From a checkpoint of a small mixture-of-experts model trained on Wikipedia.
Size: width 192, vocabulary 4096, 42.1M parameters.
Experts: 64 tanh GELU neurons an expert, 8 picks a token, a softmax router, a shared expert of 64 neurons.
Training: a variant of Muon for the experts, 701M tokens, 10703 steps.
Below are experts of layer 6 (counted from 0) of a mixture-of-experts language model. Rows are named router (the router's row for the expert), up (a neuron's input weights, with its number), down (a neuron's output weights, with its number) and show model dimensions 0-191. Each number is 128 + 32 x the weight over its row's rms, rounded and kept within 0 to 255. Numbers have three digits each.
After each expert's rows: a language model's description of what the expert responds to; "mostly gets" lists some tokens that are sent to it at least half of the time. This comes from a sample of Wikipedia text that the model never trained on.

# expert 37
router:155081174102120128182124128163102118119142079139135185119141135103083123109136168130113135081152103127068108092079117128074144127168170153146134103190121091143112150176181167100194207194179136168087123145166085113111120113128159143169114160184092179163151076112151126174228101135173071124148102131113102181093121054132078173131135154172147179144163206106108160106112164113125095146097120108161097169135178097124128114101092155112129107151104163163099089132113069103123151117110101104103095108106103087130121101128144160082130101063129114134129085141133101111116139134108176090
up0:095097110133160117162134162106050108108156037082080116125126208166131154138147155162072166140176130193083111105094112156207111151074138162158153095170149059143106115135184109157156123093119194149081079127157163126091112118091170116118156157138099153161118138117165113076121150155170140126118097087165143109120086055205156108144110127158166142100127147110102126127124176129160124132177118136156086091094075109133173123167092150212131090104061126140095130104130110123136140183169111168109084126119180125134085093118114125128145124124133144065153104122134154142114111102137074146
down0:127052156112157103067081144100124116117091108104146150109151170125162068148084150081145182090116150118181070160128156109174130144159116191076167156121122143165103099069148154097081109128123143080100130169140162136083106134121128130088118103097121140180144174118123156097135153141121156110109173106126138086155142113135117148214142148129131103092121098166102157135163146133141081159146179126062170144138144128112201113099127081066148163163086101102100101115105165131075062135178120102158117149126143130061087139135163130169185043149125161105170142183084159132120128186158141070
up1:171122120169139141138136108163150098089057110128156131119153129093108164141131102169051152122101103166148167109157120126140103108132149135188141150125064133130059103119142177116068073123145135105122122156156177119106135144133187170099123168110127100137135147129181154155161101080141124118150119169189118135152123138074100087113099179137094157145133088095111182090129092113125087115141127120167130084155119159088105082119108100137185123117100184013181112141108167112155131154095156100120147094091158184170204167139096133191133104108139096147134169143176111187144068120052077101
down1:157131167086141114081093107122137123162128152135134124183102100155120133124075137038131089128141079123169147097111134124182110118164143130160151128093139031160107112132198134116114101118154184074146187096085097096186142207201143154164088132135163085131109132144134186096067090135113136091155132131157121113103194125128140211115096137104149124146155112121075096069127116105167142142134117092149187151082122139104139122083162080149128122107112123164139121077185115128177137164109140165079152145156099091205152137067144116111163134124149120097068109118143129141133089135175153076
It responds to: Verb endings and compounds
mostly gets: " medal", "inning", "ed in", "-year", " away", "ing in"

# expert 62
router:143130117095115088142077186142151118103143093171133147127102075074088114124097131116125122086121155105098098143098162155149157087112130141151092127124124142151116123108130143118125065218170158158115210073153107144161090125139109106110147131124120155097084126092158165190134125144134087184135158078122138150148035128111160177182138138126129100156086145120070115087144196096152155156135153194161101130164174107134147119056158143101163149099049100169105129129135091129171040093156124144151126165091091120158101130203117096190129112136099080116133120137165125106129199171102146116
up0:142092097123101147112084152139099119056143091171168115159115113099176114105128111132139148156149082080192162109089118152097100143104128150119071141099141119144161147089179111044120065096111140102116131134135150186105149160154127114124099169082167180117155109139165100120157081069149092089102161107089177166207141076087089124147091098159164198086111134183131112113115163143118114165108152139144113110163106088134078114176116148152129176159103143072198051114131145147137140099155098110119121115139170119147142167125140095107195160162155166072070166091165166094123106157134097095
down0:114100094088110063150103100113128098135130131132103130092116111141145218111142119109122140165159188138134117121172173157077128067131133096102148141151096130147183121122170125167120116182145134090167068113131082175071100164155144137120150099138143179084169167150134198144109050142093087140154132132100081126114104073168165142103187126131192126161162168145155173126145049083129144125093140142136138099136146097137099095135105116088211133127113075141145065104143105089118117144131175145122126181148168179140132161130050170176076109144076073128149093137147157114092147080128090129
up1:127166135141077139135181115119077113152108048070110076137151143080152132176112132212108132086117100165185164096151147132164138111121095096168131126123089130073107126139136090100119107141138128124078075083154117140115171113162135098117186166175107119136079136087194173170141155176138101121150139144134121147116129162093095097147124148126140166121114077103097178112080116106145151125225120096098141118133139115123112126190110111176154107137116177151123113140121060116173071095081077112086123137134145146182082144134153131148098191171131116131090137149225126098103125103039091141
down1:143088110149099104131135155138092095070158149181095157154139059187092144132212076119058115130150107125118115132126143162151129123087152152106150170162147145145157120100132122157177173178152094063044113113141175134089161129065098150087142185135143156132141142158109070086088099115106139092097127181093110184086072089126127121121124094082083145132092103102143116121172104092130146133097147117152103193062200125120164145136107169076071131124159153092096175113144132136117161147106147222135172138140128139131148138165076152116096085103151173125150139138094130154137117106158148177
It responds to: Taxon endings, line ends
mostly gets: "idae", "a (", "°E", "″", " (born ", "- Genus"

# expert 35
router:133098129115120100133131158145140129133177074124154192151128064121086149114110166108068131100145136122131091090059143143107163122113149137130135085170096180139077134172161141110115123173181177171076136153150066134137142107107128142077128164170100207161118167132198128124103146152178113162121127053090152232134060110120128177124096111199164198105131142114127150092093141127112154130123097120133065134103138139150108056084078144083186129158141150125119081141125098172096131120140134146110119115125141093167136140122103124099132133063113047154142109166116058166122104125136149109
up0:170193134132093153153140043094116125117144115141105126100143078160099105157101129113111113157113126166136147100161162138060068132129123146105115084092152134132161155096119149152180183118115201108194097146116139084119158126126150119125150136146094128080137140142146111127093092134171164149144139098155065147143106122068135136117017145090167062127122168173135163096165180095159076112166141144111133146123165185131149137107199111108105098146079101117127086144144169044141091123120064155134179198132132168108092171086181126156133149112106079160123080124153126166154106152088120089
down0:164061127124132162104087115114074178159125128121141127164103113092139150118192118161116109099081116190176105117098118157163067064158178201123128164118136156127205112093154081126120154148127107126077090104191175119116130132081110139142107153103146155065140125091141110142107046101091151059143127113111107178107126128146096087097178124075103153098149176158137174111121116059148132125132162183128173145163105134127124218094158100164182124093103169143151165120158125149138173187116130095107067161126134128089160082108106138115062082156156133144101159133129109117133093142135128172
up1:132158080136163139185087137127133134118085109080158114127138065179106115114171103120109134088123178111120156139116098145078144170108094087112090117081128157151092135114137144145127142128100142114127115103167147077118153080161118149144136127187059106140105118155107130124132145116092141174216098119132077090116101119052122198123111116156118098178120104116078140168138121134116174143130154111174185146162157117094108172141178166120174037101157182113069076104162124086140142109163160147178168206105103148163132156124133129164186166170082119172106191097121121117158117091097112051
down1:071060126058121185160130145114225142135088128122116108193071159114094139174106167152091151124168088163146125153130139172120152117105059107104125128134087127129111137146128116147100071142116115158132136151131111119141117139147130093084139111176069134113164202094152128119110076154103117109120145195145106120143141140150179126125144066145190156150156165149104197090110186132124171054075106143114188091121133124140112085113089114139110123136107121094141133124165077107106107160111133041117165121086160116063183086159176093110109122140143161101146157196116087149152189126146155138
It responds to: Mid-word middle pieces
mostly gets: " | Votes |", "icle", "rial", "ecut", "oph", "resent"

# expert 21
router:176127197068159127156097090179155188115165109142084125116130121116151133113090147153099156092062116113124118137128140148139160091170172128145180098160104107150094159121177140138202138134166141136111128109145105140134067089102121124085116138120105183134092112086136110135224109190152108152167196105130131245101093123096092141157120141127115132167186207100123132092070161119170115174108101180116103115118186100116110116098114159111135124084124146114120110091121096129128067110129128110144179171114133118193106125118185145141121129036122097082178099137120114170103149124116143111
up0:160159049165140112107123158111159095109126143150110096094134104149119098134064135094178171137144162129101177136168133137160153128126119138095094128090147160150130138127131109093103154147090167144133168125144142074168202079178157133042149091081104137131129096132170191132113122116183089091130164112166132088142086148172101066157139130170144094077118144147120188086167111152139137109144156199178138067129078101115136082113101167064137148128125137081078192144121095151089164134146140157198137070132088121118135146070157099122120073107148109181098145092088120137052160130117093140
down0:107068157151123056107128101127109177153146126107100114147104161088089147114147120143174072152144161113152144086106131135038158134127127133122143177058106101110116186109123151121114101083120151086150083122139089133147135117072154153104069193105185111107109171147151088156086140146166168129096126165154131145104143067120084145137094141175124160147106139136120110112106133062134104160118063090124169156121162215128145150185094088171093110139091139162051106131173156165158092113129107126090105192122140120107162168090166136108188116110109141121093125192141099131156161126143175215
up1:061163113164140126145141133109112120059111163170167076132136092128154128154100066103085151117096185123175199037120153143102134146121131097115135201132134118065132109164094158179127069130142129128094138094093112126181148109117070154087186100128111135154111091136107123150079126109158147140146132088091147156200138121064079137133082144108169104136115096113114144111206159122094169175157123128197105136130123142178114123141156105152167124178082113161114106131169102095141150136097114094077084101098119139154157114154192150153055179110128167148053184139108120102122133106114092130
down1:142076155136071116137134127135126113103141092159126157108165204107107089120125119125095113119113128130115131174165133124123164129126145184087127125122123148134151123175168071113145110114171102100091140129135119078147170170156113078136097147090185147098162139137157102207174114093098112161131108097111172161051143134127112150134180163155085203143126152090203094095106151106195102114162107096149139136086056163134052204138095106142088056167089139093114133101136085147114100124196105148183198122097122144120131140136126109113086100123133115118086113142083135141150088196081154187
It responds to: Prepositions after verbs
mostly gets: "ed the", "ing the", "ing a", " from", " by the", " from the"

# expert 24
router:111145138093104112144101125151121140109132106114123183165181079094096137126090146131118168114138115124088104126113166133113179136075165125175161089129119056142109157159109133105163090116116127118110150150156115203129111145145150131106134158129111189153125079107136137157143174176129138201120195127175106193075126134104107178153097193138195164108145167086114136116098153096158063161094054158169122121151121155151119130076134146098107022075092133100081125097104124099209102110175094106140108144101117130130130116166142100112130129089091093049182090127135154170121161135147195149
up23:141141133127122097057101058129137150107144125178164130127121130170138131100139133105137099115154150149176089132114102141050128107155179158079103143128079111107125137061113140138173117112134130132170174126095148129113110139116169170123138153148133161122171094139104096157125109087145139153098164129098119190113110106167166148090112116166125129117115105146134089099088160146109067162163142098104201123140153108145112121113140201184197174139147150030127101104147117173090139144075112141115148129125096108146095243139126169068128027118159116040140132210130110146092125117099144108
down23:110148141105139123197140180071132117115095179178175119161184109112141111132152149145160086083159131112112168116130158090118119080077097159146151117160112128147165115120097120119125115046097087166072095143118137063139117169102156126072115117165119151153055125148158079115101183115144167115106146169214191131103196157138113137104135083172103180103150132135163094148169044119120140125164132159157139123099030122099169160143179095151096124123133134153118109105111065111167136086184114138111109130135104166127141129072153087120137122123091130174130148139122146130204105083125086085
up24:144166132088119131114100094125118177091108091115143099107110097162139146163120072081107155123142110157130138133078175158118186167201138160096094153122172114137131127072154141167117062117125121185164146149144091157160130123126077099149104161115068120133119092141156174124156145069106095158052127120083113174082140120086144110130167150180085099159175164117151141135185171100115127130087125082139124083107102068151146180093107128160130165136157083107102193115180126143150111127136112111210151116104069111149135170099111152189137120109108096143152093117173185206108221124104116132
down24:087131154088080085086159167122112138175150223109149068121185097141111109116128103106156171121139133134148175156127172144111175139159142091183152095116109153124145110148083202118095137077140121146171117148120106128110157106168144165155164127099204098173170161074200116177124108114163156097138115135077157101149125140122116128114118119087130158191075092129155122136108072117147162133147068153108147166139092161115137103128131101095090079095187136184093138139106122146114152174108114163129066106132119138138044128113136135109123104107081126195088115149121184026126105114100110083
It responds to: Clause subjects and verbs
mostly gets: " who", " they", " were", " work", " it", " that the"

# expert 29
router:132147076115164105138114202175124202137115114173089129160124137118129143153128161150151109081072129088072099107068152140201158088120119142151156090133144079174110136105089125076206061137148106146092189138192109116131096121125160121125106105177124158139109134105162145171159176195140114141158179063077122149118088139123072163151085179166145118106115143137082150107128158086098146164108133165162107077151108150156146071105100148091133120153065156197119118096116104141146124115177077100159110142136138051202145126128132094118112156150087127120130137147091139105141134146075178129
up1:131178149122110188140173120149175131101110068133134102121157126127189162140096152123025147102131125125126128092175118138105061067163139103116098134142134136144108148129105163078081137172128159057085140165200074135098133094105132137119158069152138135156115102140198136111086146171165104104130113093183111102132133106113063126150145119145151154119128076101141111194143142104159152092118160147165139186115129222107058097085131111153126084084105130146113123189129146123147168147130111077142102141195182118134109097114124156101119145100101181072171131161165127168104090141184105099
down1:149174156093158087113084172121197139149093163106156148195112133102119121148081136169176119049139105111122162055155170106160076138126101116118151090168149117082175107099115145115175140131138150140142191111124113114176113100049162136141131114137143120095138139107099153144150177180133112126150150080173144135107109154117099142144138138119112131113089134165092087107103116156112134063109131147119118119157082123129148153084141161171168159171181069153084163164155101166100152151097132153146168072110175079162111189087098068114096088084084154106138083145107198151119119063076072165
up2:088090167183145133169209150162120158149161153115118139102157085110095163094095109100136170120154093140092108083185069081104217158093149122151160099168103129144171120098135148062116155095095171168104022156138130109173058071092110094104176121149089109126137109120155112089114131187133149162121118141156081127099098129178113163139154093112122123157150154142142120147167099160148117129121139128104149142065153116091145124108219154126125144143115132133106144137156172135147127084119165137171115143083064116190147065077138139087112108128119162150177127153178091133126172140108075119
down2:199134141133146055129127170110026112108084116133136158116086098181082094092104084110130100047102148196109131117100100124151113099130135186107141114121139182170133097126119126117072081182152083112076112081119168053121165128105178115096141197171120189148139123166108059110100104078121103148097151095137157138109091154176163152195152097150088117143151130132176086136127160162148165100136152139139138157136080164152136100163108139175106167067139148155152133117186103107122109149129136191104172098156108104167113127117111103127074099144147135138097155153158104156165163106134138161
It responds to: Closing punctuation after names
mostly gets: ").", "°W", "\".", "es.", "ers.", " (D"

# expert 61
router:147111175095108115136086117168116153109138105140064183144092068090113133122078157125129146095117177113144135037103172118108122091167149132126185132153100144189134132145133118128161107160189149143100147124132094152089141110117172163095100189110100143145115120116133141136105140178118089138170152116103162211104098092135138132122131120126129139152113199091140105115077188112126128148098112133085138130145215128121158133104080195094134141068103171161122096132111100103131086125160083134156183139089099120229087106131113070109146108014154113074120157127144110177113147154138178155
up4:169144180114114170150145067112095091095089128103159184138116107162096127074175120082099169138152105135140142086142130120064065159115137151147147194116052106053111173101147158156143161185143162120131121115128172157126100070087139144163101157145129115127093177147085114094036131113177196127179147091112123140119130181116132134112130135144154104153145119081131077145137118145180145199166126102135125138191108089107132121109086159180165066154170111133136100119030110130114116114153070132141147135061119134123114111174124074143154103091130102166098164136125110157137181099141114118
down4:133160151113099151198125085134132120149148148104086125128153156153155165127136139119133107126115198165057124049114124192195175161137109089145088144153159089146122078100099116129171133105089104171158097151059099054119118134143140116182164123112174126111201188061153167136175091096126156124096105164120136155078154138154092084095169127094105113075117122186145105124047121185120139114103127120179149135092079139100129072113138135149140163101087118055105144164143123148189093141143116172089104163137121123136133080090137144153089119175170152097143136106130153070117136104098126166
up5:159128120159107133173115165111069147119128094125145102177144095094123113183115142121140167086156103106159126095157163176064149194107086177114156104120115153047157128158076166193107101111099112083102111145135149157077112149162224119089141108102173116148137117124149123134122115128122106098121138143113120109139168123082163146118080153086144176121045136109052135113172118142161118105133180149140131087113129131194130098151154170172137167165110111132154173130135193171118106065077109155113097183111097147182114165102126083075069124170144168166122142109159157148139147063105073120
down5:105057187120133116091091088077215124156142194151104133094147130148072133103164162081081131136117155152116080175059145109125170123145186131146176179195148088172100134097115109163124160114150117102165072158193136108110136179132106141147055094135103135114096095114132181117149139122187134084124167150119107115125120158133126124170164098169141142083096154097112154151079127114099112105095099117181172137146105156094097108117121111125111115095159117123088100109135130078154108116129197132144095202088154122079193107119116124195109097064109138140150170121115171109105104101134184171
It responds to: Prepositions after heads
mostly gets: " of", " of the", " of ", " of a", " by:", "s of"

# expert 23
router:168133148125144093159127121150116152140176114155107157175156149135149170151072164143151128080073144090139068143151202110091148074122127140113152140131143101086134171096088148125183110136173122141099164160134085157111117089058198119128092127140124158152077136117150154139134092210109133175130154147106097152088117098110091141113088138102147160139128139092132126109060151080153156170121122142067125051175143151154109133084123199120147132062104142175069126112110106159119101132138088126134189142134124062152122079181140102082081132127099119037120055143135119134146135186072097130
up0:077117114129145095245141134107095137084095115102100135115199101131102135130120098128142122101177102113129107097118088075184123152082133144087193163165155133121105127081143166155213181123130111093091121102095145106120060159111173125178197151148152135104102122141180072191111079129147119194158091124132141118089151092086055121090146125117110148120117080100138145131129108096132155125163125128173125128137092142124126203180157127150140101110188062129118134129132145122107115124118172176144048115127061134160163144130146127114169145126118143168133108163074111117187149085098154166
down0:105196134140095169042143183103132110053092106128112134098153111143156111167096156180114083113157102156109154147132111129148185127105070142131112097111137160077163120108142178116169110176078095175129107130144172154123072146120167137117196102103135114144108136104106104081129094173123057091052130109157118118141157198173166095130100143100148135161116074143123089199162132167144130107162177173129146085161146127089116135108115103061150104109142079096093165161155140079142120133103171104119092167110128172108178191158093087164100173170123146088109145117104116094140156120125099177
up1:108102137085111120073119140153177107046087123132096081085190124197122139107138204088100135130139162136141125160140157044156181121139148142119148139166164159096151151095082130142124068142097195167165185111118115133140109126207102123142110103123120093130094115085162112208103140171114079153104119112133123129106156083119111126121147128087109161133112148105071108105154106133139118128181126183107107135095144116183115092108178152148085160140125106171148126097140055106163098150086111092192135182105132095141131150141066151136053150106168141058164108111111182127142161160140183132
down1:151143089147130128129065183107135123158127084145137142157092134140179125125170086112135122121159090167143092121120088147168128157106142064175180177117106151123181136097121184078143074156065075128112116154192118096082156186123126161202073130130156130177193093167125106133110083057164138164111127112124162154114121061107095135028187102122086199141133128137145124149132118176145128085161113129087165098122124167114117140142113135079137117152130137165147107151131154117101112152146180138086111165062141157117092176109054070088153138084105113132076110156116153153134125161111103129
It responds to: Words after institution names
mostly gets: " She", ", where", " Bro", " al", " sh", " Sy"

# expert 40
router:164079097167109108155099141132096167121163117162162109153105144085099145139128158177100153055092105115138121087093165149071136143148161142179175133133160112163101160136139099104242095134153137147116127094180158138113085120110154088129107144142085171150099138083142157129117122123210133141189146095098092150136122102104057111161062169094140140178104172102134162096107158080134096143079162138124099120149149135139124134137088139097110137100086128149124144054130154174131089071104102094138186141128124098166124081113113103167162159107086166066091103113107113160169105175050148190
up4:111131113155082114166136109143163117179150044121155102112141191104183082143154177118151110096195154118072149051087107097170154145109160134105112139107152122167121140160136117137123128151185115151133128134155154150124188094079119142132115159142140154074134081102168139107145130143083153173161087107123053113099113152109127111162118123049081179183156156116119117100146132136115104160096173112173077186140123082045116128133103131149154137121104131131085119177139110123158071149104114085079104099114137156044181148160133105126154139094198097064145166120178106146109100163145125186
down4:146128156173153159126117143159177133117051141138145128123064110127130155157105114084131182116127141138144134139148046105168075118062109074164134147154142137127190126138103117151176092172108167136127120125141122193147130090120097135060186088120081154162092155124091068145124162113115152119116093133156160153073116102179102137125105117164160134120105102130142095089137137125099097095098113127127094139163133149121115068153108132135151185101062160117193093171162100132129172146085119100060155099155109101077124134154177153193140091125134124126188061194143132129186047172158140071
up5:146061156078109191161146119130085112140131078165081137137167184162137141157135152131132169147155128147119091063142098123123141116099135131211172167090152139090085110151102122111124100131103141142145099098077135127125161118173146169095131138149111202155118075095122138136153137156155166118098135127069115097078116095143141156068089200113122198119099130115121137120085100043170130119111113163141082157189152073131106124190135125119092131142161127139142172086154081129133116061185114133127096127073132049082082119105125129159129095168105171106102135166172103165184087177122138083
down5:124107151130150178098171127078143085116123130181140153081094085128073181119100067175117140146076127132057119116101107107159163099131175109104171081145090147116061087096146104160072117193115101124152080122094144093194196150137126155155079106094170073179088153159114175119136145160084120091183103137126133114087196107170169110067159126106121130136134163171172183110091142119161141106108157145124143109085166128120146103154146130139116123118119102092131166129077116126172203153141142109181111133096182163160144106113067107188119144156104164145094076101124152138097132174117093136
It responds to: Table cell separators
mostly gets: " Dan", "″N ", "otes |", "ight: ", "ailway", " in M"

# expert 63
router:169087116159163090157078166163071185103178126169134184145062107150044182142124139114152115089142143084120130117080128165079148137102172176126164169134133137121101119146179143122161180121114108148150151145146130150123127086076118080123126118149097133172144108142186154118134152116158117183186144162100100153079129060107077153107079171163125163172189134091136161108130159117072098126043090104065072101140151129147084106118084141095121105129113138188111105093132152146132109099208114119128165150150081097098120068125125121115140123141128131109128141136066135129127155136103151215
up0:115108133170179047099206120178175059147144109095116147155090093162100132077119166139076110160129119129168124063107062101143137166122164120101118101112114106158185128112172140176121127139157111135144112109174116127046156150162092165087094139148132134187170103157177111169120158117149125143118109106136146132106187138132161052148163085074147079079094188152129123145101161133146165142149153108102134108143140105102075107131117158110115114141126141103133094111113174106169121142145124118099112180141016135125143139104056084170123145047152125124105116131166120117140121170186167158
down0:121086133087104117141094093094168155145159136125158138140102086096212037109099147169103088152166181135144059156130113071140143116124094202117140189107150142081164130170131138145146140087137077126110164095091093103120153169129089121106106120163135141096127185073181219056109112135100106139103149128166118111115132129113098115146138143101152159111113172144114173073108109126139115105162112156104151100122155125162130147092144148158147084168104129121137122163132103132126116160121126045124125209128167150127103167114142157137176118145094096028182134194087086149134134182124136073
up1:150112154093152099126119145093161133144139149052144076160153109142096098076098114116114176109125151166088125108151106064101128155248125138182099125106109110083158073106145130130172164128106078154145084110170144141094139141155156128104127168150062163162135111114077151141111112095146144176166135161122080127127151053086159176103145116099189088114117158130167150139078198079144075165121140112183185137154163107112088082164081138076149142084151100119160135114099147172095151083147098101140149073116148137129152121125118152118112102099169166189118089111124147091119099171118160195
down1:101088120110079146174138233136116113153155134120095083150118139161107151169117107122138195138147175145139111141095151101103049150105102106089162080135165155114152131187094129142120120137163115123072076097104169095145098120115111121103150138145122163101177139167109128160150090104088118070116143140121156153163064089092137203076134101145120135115089159132137130120137089152131151118087098188139156128128132188177119156174082111108078191110107121147158177121092087153119097147113163190118184176136156157128125166107082132101089113096095091080127092113109189083212162169127072132
It responds to: Name-ending syllables
mostly gets: "arried", "q mi", " Sur", "ailable", "craft", "emorial"

# expert 44
router:177056081160140083138126190164063150119122120216147174146072160167108152135136145119126140089105143122145067103101115170073127135173164176190146161149144077156125143160155132085162161196134145202083156136150109156069105130160144101128112167181123122180057079108134174130101140119129123146131135134107096165118091088122042132114075169116159166138106138105146174094103143112118088137113082135119070112212170120194122125133110169092129140121075111129104115097123095122134137074209107082127109124117155088162155115144105124138125139080099138140134118146152100088113134145126132127
up0:135106107148195115137185129124102157149138099114100134138149108179168096116201133153085113085097079127112119151141119119070137108157131085136165106141100172121168140103094161064124090066136128082139169125145150105113102135122069138097082134117132074146108155063145128137169118126106106150148101137093188122154172130102106124119214159156160153170157152139133094160150132071151083175165113218181132158148128172153154114081099113142115166131152122088155054107176108142070139059083174111169149121079100114114129088117159104083144111089168121117144130197184116126140133145181149070
down0:160176109128111149147155158117112102143136095180169045145115103107117094103155064114136114158049141164092110159077107159142114109130186112172102127113125129075074147147177085084148110167138116130124115073114142143147179085128163166164177202063130069163131095147112142158120132099144120127121126128136151170166108116076170137078137103176113104106085147165108148117184135183114104157105118113098072130116153130117145166095122071123112138156127092141088185116110143141125157059186123174134138178070112178125109145119163095213162166141097108163109137143099140079115182072110152084
up1:136103193065149105156140076157111152115109117118108137155109143059082130109053207120118110104127108115122153157117164130110155136133146167185112168123155082142120145127169129150123181069062114149057128115126174113102157077154151121109146078092140136109122085086072135108126128090205139113146149134145137162125088118136070155119127058108110162125096111126172121083106116105100132160134197111104131173098128119170117160095096146145079124116148116159176177057089189151108135123197147117103144080111137126121066108128121172176097136159089160140136099133177067184149140196128156092
down1:149126191162125161098124163113119075119149080142140112099113159123171119183085201123163159154140104148131132131100088137141130121136131098133178108105121123023044148099157145078140105157163094124220196125096087155133109033133108146155116122152133091160161126112159089141107140097158143113147067105154126154188141187109100125126138123175154146135066115127170119148108099190115077108147169124122178106057137135122127147050153133093138119166116125161093127081090108146108115124150165180135105164135131118091088147141139120098176123100170095174104129098183141123180125140085085098
It responds to: Pieces after W/H
mostly gets: "q mi", "ospital", "estern", " % |", "levision", "quad"

# expert 28
router:159104110109137104145098138115085119089144071174188125117087145108117169148111139127117161107125134143118102134095131147083162125103170178174114123178121077127116190140112148086138156165166119182091156103180108159087101148127167101132085147204091154164072068127132155162069104106135055125126156160131088166086126081086095134153135184150171140123121141087120161101126118083113090135123070117181112151167157127184097155121100144113144049184020151160093079126158149128155139088163132117112123093116106109167106098177202116109097147121125095145141129119104108099112149156089199151
up0:158176165109148138137124089129143114176107076176093065102098113150112123177149122105111102107117152182116130117160106247146133139163152153168140103143155111130130138078079099130226161111152105159120139135133131176146114095178121124163166134092148127148073084137114180090163118110142119124116123118142119140109087093182095158115110159127133157088125161094158129182098142070153089155143081145103094218127191125163130126115077154076084100111021115141161159122124135133115101086148093092095136079168151092160137130114142077170144092074163142117109135100163113107177107080119122102
down0:095132128157143118127171153089153101114081153172124161154139061125192126184116135148082134138135130071135159159150136109124136121056142106143097175112144185145154141107139207196161098093121143127147126147130120093112090183179137096092072163090115144163170138173111147083131166171190121113101137156192067091120141094135174083066094110133166116112112094188129125144115172169166131109155173107145105136138054116098114107159134096182091174120182097092127127114151108132060132103089162157167095137108126148091148142141083102109150135132098115119095156021125086103146107124107091099
up1:151122069113083151151144145128117105113167087135076126082105119086098145127134106140106140137149140104107128171096062149119136190135106151209101156156145118103150069110151139058162101162155123178118160114147097107130082118095116145119156156128116121095126086120180146151182158085187072154135135147092086121160118161128110162170117209111089128159128170117186103156160173109086165109123181112097158134099142095208118083134098131114109081104147082135180081117162139117098097141090115157088092142157170176158121217109172131175133187096156093165096153142144129137135112060135074090
down1:124126043126140119115138168122111150132118128160162135134120058110085123161105134110151128092137167172165155145158145089123087093118168131122137114129089136150128100096122128163042174120131118093177085134137087159069095170101172151104120125149106148130077182102099125102149145171134133131148161103140163098129101101119149090118149070104165105189088087124059116134106086123151092176157165124095070122190092113084114178089123183120174109178090131170170185153110163156097161199100150129108146100115177137081172178120138113144104083141165142104071115091137205112132190162114168083
It responds to: Short-word remainders
mostly gets: "aving", "unning", "idge", "ife", "ought", "oute"

# expert 45
router:182110159127145064160062105157028137104124122144145139183073142117095189147097144123107129077089165102175127091111137150087140098173165127181174141144161138162123127146123145111213128102117138132115187089126126135087088109112178070101102132137101155139098149097147133138139104140125105147190162133122085186108088123091073175132117139171128140120103191058127139125105167072132134127118106137090124121137205154141140148141104192130125158058103142165115109102121134092128065085108080124155186166120151103167119096104125110133146133139157146028131122110153134168088150127150181158
up4:092106112158160116133130078110091113181086113114138209130116148122119128066083153177130146187190124075142133157101070217104129085110207123156135095199157134126158035097141144163170115157189117135119161098168141082194127116111134144124143152112094179146118161098132111107127113123067116085102106187116172087158117096103114111142145146119127156141074140114176108174160128084174102093121083120122141110107109064111117120120091160110098105135154169084128153110118124144063096155189137125145106107153106147136160117185173129088135117117172101121106173082157134135078192132111113130
down4:197162190168132121128147093125111125099118133099140097142101169108141111150102159041118172077150120182149143072125126126114117131139089162144118167116083124092148164112126112143084129107107202095113164102092131092117132113170114124144124189094145089105169064124154158158152145179128097173092192150150130134164072102106139172112064152131114076111167132174085103155123089138111133166143170162095096194101127135139164064172118122154185155099034096124124112144183083161165094104125160135138093163116112087156078149102138122111171100148134125145093175089153160118136052145148086092
up5:143097109133155170146132098153132106136171153143084114125134108132151150165112169158180147129069145179205138088096147121167176219109104126122106087142126130129145137156142158074095174166060115120128125176162178152111106143180132064112140134195104178120139135133137142127089103142112138055139155147166133134083107160126157112061184061107173061154123152073138121079109152162155095112113070100165122170086099108144169121133085120160162130171135135114119112041133095096114116100166104149168122092175096122104081144086121089090189140123149119117135122132143117135170097062088141080
down5:135170134176082115159158131084142171131116049135101165097134152182139146060145107134089113108163084035109112118080127137171143094168062113171144118132098100097120122112129190178156110130162166091099127150173103209136100129165135084104080148108147077116131116160151129113161112136130121115140113074098180125135147131095149175121068162131080113134154118071110101161158156107125078192171190106108116148132187118138125111165151122172081128107124113109126132165174170095106123114094161093109160127136089088169153162114121107171111163143062163126156086115093079189127148193139148081
It responds to: Verb-linked prepositions
mostly gets: " for", " with a", " at the", " to", " for the", " for a"